Experts of a small language model.
Size: 8 layers, width 384, vocabulary 8192, 65.3M parameters.
Training: a variant of Muon for the experts, 239M tokens, 7297 steps.
Below are experts of layer 2 (counted from 0) of a mixture-of-experts language model. Rows are named router (the router's row for the expert), up (a neuron's input weights, with its number) and show model dimensions 336-383. Each number is 128 + 24 x the weight over its row's rms, rounded and kept within 0 to 255. Numbers have three digits each.
Before each expert's rows: "mostly gets" lists some tokens that are sent to it at least half of the time. This comes from a sample of Wikipedia text that the model never trained on.

# expert 15
mostly gets: " family", "ration", "ment", " city", "ation", " government"
router:140149156102140110103100113130132125086113153131176133114105151131143094108094156079159103148097158122118127148144150148111129161122135120154128
up0:155136134122089104155096118155119092130133154155117132156167173138120151133127113156087095137110102129132109130143160149139086158157132138119141
up1:127137135100154170100079160105108110131135093115112083137160183146096128122119108124143150143154131165142146156138060166149180123115152115146164
up2:114151149146128087089127142103173156094129133113102132106168168130128165110146140139106120152117147113134127167155148142098119119136141132142134
up3:130110110148151090077140134154131110136113108112135157164148101140175138087103174135131182142124132116088134143179126101139119108126142140119149
up4:135147134078089105158078066125135110159121141135171120067128129148098109127131153158160176080140136106109092107149132117109128111120167132157121
up5:164171073146144133081147157187119158126114112148151126167190121140095114118155157109154162037115110129111207152172128125119141132091092146093128
up6:099142093130083170141134159141102099135122070143094131114136136163116163122125135168136108146124128148144079174138078125113110151136081077154155
up7:117124173096127135133103130128103105112121144154178145118133124136186150106113118150157137117142101104146096139143123195106101135139184115100128

# expert 2
mostly gets: " m", " km", "%", " kg", " points", " ft"
router:131119122072110122108104146104123132111130140152134100086090126159123152116091146150122106200132175135114127108123112146106139120152146110152171
up30:127106142145112125159172152129074185118135114147158132139148138112143117132105138139127129147164106168103129126143169201133094088095170131139174
up31:133117148136119155146088151129134141135108174166149163123113148120111124079130142118120123130111120116142131126116109113091088108172146100123122
up32:135140166155117094169105094133130099125107168149127122106129156124146130084164084100096133102111127103089130178128137182164106127099147130144087
up33:117136139131117113135128119131102133133137188132132104155124154142137106167128145114153163119146116186119083141110114165090144082133143094144176
up34:207120126121123127144131134140098131131108086154108158104126123123128100136118125166152122138159167096211118176124125087110114138134167139147144
up35:139079153095085108139127150118126113133113150123123149083093117117139138096163153150116143145106149115188094129105134070178113130129156120098100
up36:107117084165105103130095133144093165095135122171137137133161123136116134103120129145165109078106113155128150088112173117143145159154119106142115
up37:095087121153119117140103159121093157133136164155108151072148116147134117120153167131124156136116156139089133127138122126108088111131080129149146

# expert 6
mostly gets: " United", " American", " USA", " National", " States", " British"
router:118135156122120098123101130121110127099132145162123117101121127119108138092117136105126089147100134088109172101164096110135164134156168126193141
up0:148132123135136109134132117141147105132101179151145138161133139158143086146125108127161117106083125133153108128106157131175084142128112119135141
up1:135165117173097093128124111103107119098126130154121064151153137144125103138122138121131111145072101096129091129141107130147119143096161106172126
up2:179133136130155123100105108112068123086116140114137129108116148160142162171127158128162122087141092143132160132127167116127168092115118119117166
up3:121131152131124117152110105095129107112157098140124113129088123159136122149171137115123142178110156114125143121130120101098150163132111128121118
up4:145094129104113077137083146131108150161134130144139130132134121145141121145095123159115148163116134149117182124115120131166152120122154113120147
up5:187123131092130117148117140145123115127144115111150114099127078114161113114168142100143137128126163153117086136152146106139088167138140133145154
up6:133129140174124099116139138109138147126146171151127127149158145130102138158127161170107132126129126115105097128133155124109125105142118100137104
up7:142164141141098136124125159135136132148120156108122167130127120133113136147082089166073135172093153138120130162171100085107131148116144117103138

# expert 5
mostly gets: ")", ";", " ;", "\"", "!", "”"
router:125166164082113086132152100158125184107141152118140125106160144088115139129096125114133171130106159135127143144087140135112150169114132078136123
up30:123124140149113106124157144123113132123106134104113122126159090143115096129101122128144152146144113097178089134160098134113139085144125087138126
up31:099152121103173114128124129106116096146119101142119138095151089131123112113111134159139180111113098104144143129107084082132083128129158142104146
up32:122068082169146148107061153142138114145168116117182135131142120104141136104154081121071143120108178151126129137139108131115127100175152112141137
up33:152129159131142151128105103114169097165116128146130118147096119111091131146109139136110108146119127107130108113154163119115105124139152135070113
up34:111144124078121117139113100140152130115087132094142081144126154118148131115143162135088104117120152153152111135109142144081127146147111140145102
up35:045166109147131124179104120137138118132157126129116163186173167141029186141162149112092109126114131139131159134091152154113118102119135133110110
up36:131107151122136134136135104119132137143116139136132106113123155104139146119136104112155184140124137105137104122119106116126130138094109103113095
up37:109134112152098146108117157153150152098116137119143119158148086084103118165118132119112135144100141145113125087147158115124128161141105121161171

# expert 12
mostly gets: " part", " use", " out", " most", " role", " rest"
router:135141165122101091093103125173148114122114127098125115073106163164125084098092097080173153150144140131119138111137139095084153146113188123161134
up0:190120142110123138157147162137111144113143128121142150106139128119151133114164121149133078091144184070151152119103133113135145103135120110134101
up1:100157140154155109128133111150152096095160111125147129115111138126121155173132106082097187144145119150127114102133107146103095070176104125163177
up2:140173134135127146121106168113125131093092158144149112130131097123136165154158145112129136131148137063146159166101130113107121101063123123112145
up3:083137145156141116090088106145126109150153120147125122120148132097144121131112125131147144147159111140129125113147141093125114115124161107145123
up4:115116108149105135146094103165120139106084115084147106128096137148158070171186160100088105139103219109141176158139128134138135125136161105148112
up5:126114145152101137150136091116153136103171121164147149140144132155135141121120165110129127141131125126113067139146124135165082115100120142145127
up6:116147123150106147131097129088151081157126092111120134096116138143154145117120099095160160107122115132149144129152140107136124081141152132126140
up7:159081131092094136126112099113099168158159132152138137158101097166152162136121114097137161125131109085102176136117082144138094141117173092146148

# expert 13
mostly gets: " the", " his", " The", "The", " their", " its"
router:148085169090080087126114108096096165119056164116132113122085125129122114132150148125140122137130123129117131085105127113117106129087148130173150
up30:132126110103120099134129119187075143140082153163123157095165149126141110112101165145139177131140132090091150103101157139111135116162155123134125
up31:141089172137117079111148103151124130166109157095158157145136133100178135100155102101158124123148139134126145112108156112105144119128139106119136
up32:119136121174116128104181145100103137085099132145180123116095099132194135112119142147125099144098153117093126148154183137094117120136146142133165
up33:146094130141122119103167130110115106128127133102150103124115146097174162137133127084095095142188137166117141140148153149139145120082158130141162
up34:100158123117083095101108131101099175154152137135071150090121144095104143148128126140122104151147103098188127122141131107085164116172148124139154
up35:139120091189152122115134070158125122112124189149144109132126108139166169131100135170161120143172137104109141116107112137177119148124148113135156
up36:155107143117104132163073101126166100119137107156121131128157155116111115107117110105144085126154140094135114104158120143101109131135115104142195
up37:112076167151128133129112108139110165117143130113101099118132143173099132130140175103102131067093130139164161114156151172136097117119124117144148

# expert 4
mostly gets: "\n\n", " in", " In", " 7", " 1", " during"
router:114149128112117117114129121123128120130148126088133123127128118070159110129126150149155122150149109098082144120112145128122126117158142125096104
up30:089105106122157065124120099166141120078137133150180159137120110116137149170176136126105148061133094126110097147126151099149127144121110088097097
up31:145135146116131106130149088109143130113149137093086125094144128148124117146136136136094128113113152119123152143124155106116121127103147099089115
up32:150132074124174146155126122090128102119105140133125107110121097134121133150119136149169127111110153123136152132093092118147129083134147119144113
up33:151139129114178127120125103119168149102167108135088143132153108153102141127174142146104116132112094118163146135104136134115108109142129132173161
up34:150109110120141138071114111168071119137157079139119155159083158106126153128143127118126121099126126122162140103106122133089107131133144111131140
up35:150115151082153113121127157161099182141139098121152131141103131158123121129076109121095114174098089120118094111139110154140105127146106135114112
up36:130122146146118139134123159134139125128183133128134129098094106136141128095117128128138108156147133110115094146036180117100151130120157069148123
up37:126121141159132118122136086149083130102123149114153157131111124102125099128085137141095124139099104117107147124095113129155130133135109075126095

# expert 11
mostly gets: "ham", " Bay", "ford", " Lake", "ville", " Michael"
router:134156168138141133123089108094146129103104144162102086072081125106154086127094133153137098182136111082108125113174166135086125143133121172134161
up0:101139124079133118120136132149104104074145137129084135084125148160173117151132106108098098166130135122110104138139155136151140123126112140160152
up1:118138124131148104124141123097123118111085126142159138128117109170146118169120130134151087161149135118088144149122145121125182113151187124111105
up2:150147135118150083129136149127104142139136116121142093108195090121115090081161130090115141122087099135128115113127122133156123146092134159145138
up3:105128105137117103144106141146135140118138126117142157136130153141120128139096112147136075069100104159129079170142137137128158085140118113162140
up4:104131094145119131134099104156134115130140094176113164158131144133108102112143136149106099140115117108141092113157131149095157109138115096118116
up5:105135145133161111171155164145116100092065111139105109115068147106144125135148152151123090112134118147136172134162129176130145168088139148098124
up6:090120134128105125116145125114141149194092106162115128095143116115117129109132162147104119116130170110119102128156146112137160154122156149117151
up7:090139113117151130151128111143145114115114131129139103132134101130136154137117087068101125117119105142140144156121152114145149154118130133084113

# expert 3
mostly gets: " Company", " Park", "ș", " Jones", " Williams", "ć"
router:111113143090104099124130124105127127089094129113105142115090169139085106129060113121155078107141146148121107084134140148088136152141145143112127
up0:115132142151147143099126103107174098107165151169127148129117122122148162142123070107142157113119158136132128146106136132114132140141190140136120
up1:137078143145178109145122118120103133181119158126147094104112134126111129175129108141139132090129142092095116131141158107130091176112162096108135
up2:112150091170152142117147110165080112132153178101104097146106150106128104145150138149117157141136094142136134120107154142144118130100143136157153
up3:157166128142089081144100118144136134111165109157128141087157145143087073147141129136131180135125141114151106121154123123107128154134117098117140
up4:137154127122110133180115143089117158140153125122089120167120124104097162120135144123097136099111087155134099160108103171145137114136072157133171
up5:136128134146128107136101148109124161145127136160105116161107151109153106071122139093130092154133114142109145118093147153113118108144137129124112
up6:148155116127127104111067160138135170139089098146172150126136161138114139149092117136173137174111077135106100139094124135129130138093182102108156
up7:162116133089073111128148144148128118123152170156098156127123102121117170105130157109107137128109135143160156135139121156178098139138161150137111

# expert 10
mostly gets: "ä", " Robert", " Michael", " David", " William", "ă"
router:158124106148083145106088086150153130069106149146075160121087158138174126117129160109105127124097139159100179128122168136142117145103134140149139
up0:099072166122105135134128140179131114136147138143146120124155138167127132141150166074091124121156132143147129125108147144110179127099153122127127
up1:105098114147106148118110117121146072133129098145120083114134078105115196109093125131128165161152130163189115127096145134139104093136156098108122
up2:144183152130092150138122139152163073133088125144106080090123141122130157155128059119144102117102098153105104156112096131106134118156118120132137
up3:104124114130125115094119112122117080139131165124161156140128124136167146145121096163138157172175156093160121101072159143117142147134123136118136
up4:168093093173136111134114151115102148135114113151136136124065136098140112166120151147150131155150149169119105129154142166122121131168126133161104
up5:108146125133124139140139138152113141074119107118116104141099139153152110146107129104110136161132151119122105118125100131153139153132119108151127
up6:163126174163075106101177114128123143102188126121148102113162121140157132130133143139157114147110140113159134159145124099126140109119109093180092
up7:130142114143152139137126112106099130118153111146087211154113101118123099124130146121147125094123121096088151170145083131113140143114150135122148

# expert 9
mostly gets: "=", " =", " 34", " 184", " Preceded", " Website"
router:157120157142120137114085138122126168100115117139103149152106136121130133154111099115152124136116138100132158110112117153061096110117156069131138
up30:132121105100120143145167087135111095147110144119107130109140147112119157117112149184141139161131144110123125103151139152125125102100170098170170
up31:120109118135155115111131118152129145118155098099120170163110160142134121115093139167111149150126129089144136103109160156090109147188083080149112
up32:117179162110125133106142150181079117148136149162154155128121155114147099151109143144110169125150096147146146119146110151115172141095115066131150
up33:124121072083147077173104121100097170117118088118129099154142163133148074118089170149133153127090100099142106136121137122098102190116105159107129
up34:155106155160154154134121135129124161175141079163145168150107115108134118158113118088120137118143100152119075148111162129114165079135104086122097
up35:097121167129068132102117157112112166135116177167131108112153093092094130098118125122124154121089171096163141100132123112106153097151117150124193
up36:133121172095116140106158145096131102128132101132133153098132149124116140134122098172161161155090127114189137108113162118124094122147109107132162
up37:090137140142108135130129139142188107109145150143124115150149189136106143170109145106126151085119160135113122187123174135143134132114114135150140

# expert 14
mostly gets: " Gu", " s", " un", " Pi", " co", " Me"
router:120151167072118127092119130123115147112090145139120168134101132135144112144102151089136114143154171132112121077120133151123104137130123123111172
up30:152134132152117129146142096107129128137139110146109158178101123121129054155143160133140125102098092120096101087144126127116137133109139125146120
up31:112095135099110134063130109132116157139097150150136150154121133106107141105096156120104167134136158094135099152092140131116128120160118069096102
up32:155149193137127113126158109164127162068105098123139123186129093170118128106088124113119121107117089099144136099135153142166113163125144112121137
up33:118125087120145128146103132107161097156088089124137137111081156120102149109074138123110127100148120103156119160101122137142164130137089143128090
up34:175145110128138155131099099144160137120146133165066053109120146125097107142123105122170172132119153116169120174151148123125135095119152147133136
up35:150115164122146104081140137083121129118126066152119152119129143121138147140144107089106109123145163127104069129186084123141083119085089118114123
up36:082098107146158095113136119093153123127115094136147075102113157166107121145123119121162105154107145065148126124113131110140146146120173114144130
up37:150136122116138123101124073194134126092133139131142139137096125147125148147111149111109147135092118104184154142121157121144108111140157153129115

# expert 0
mostly gets: " Co", " Cha", " rec", " Jo", " ch", " Re"
router:149119178097122119102100113116106144122109125139136119112133144166122138130126141095127135139130149149127117114076105147103091125149113118147154
up0:174129140129148132126151094111094105144092108157130135148153132095129129132124161117105123158179128161110165123126146148120102102168101106149123
up1:117169111155118131143126152105098108114105154083089133182188149156092107094076163102099125125111121127115120121138139123136141138136101160123126
up2:101098125107148135106131127132136144134133115076126144108125132124171109117114132108111152143103130075137123175075122101084149150146114101107094
up3:107110107164142174123122114140112129113147159103093117153170139146135102123128148154143131142150163100143151137154131116123116140100163153109127
up4:137140134123190083162116143162107137107145155111148169126150089146127164145111121177125147158098125180145138121140133134088111143123132166160128
up5:137161149142155122166168137124161115124142124130131165112165103141111139135128141136111085120136180133119133181141161089133096120103095142099124
up6:153129121106121121152136099121124118152171134163100138100146146122141099098122154158158110126139078075134095167091148166147155145143134143108125
up7:161121150112093094125123117163119108144117112152116118131123131101134105147160113144104119143141116133146167118109123094111119144122122082115164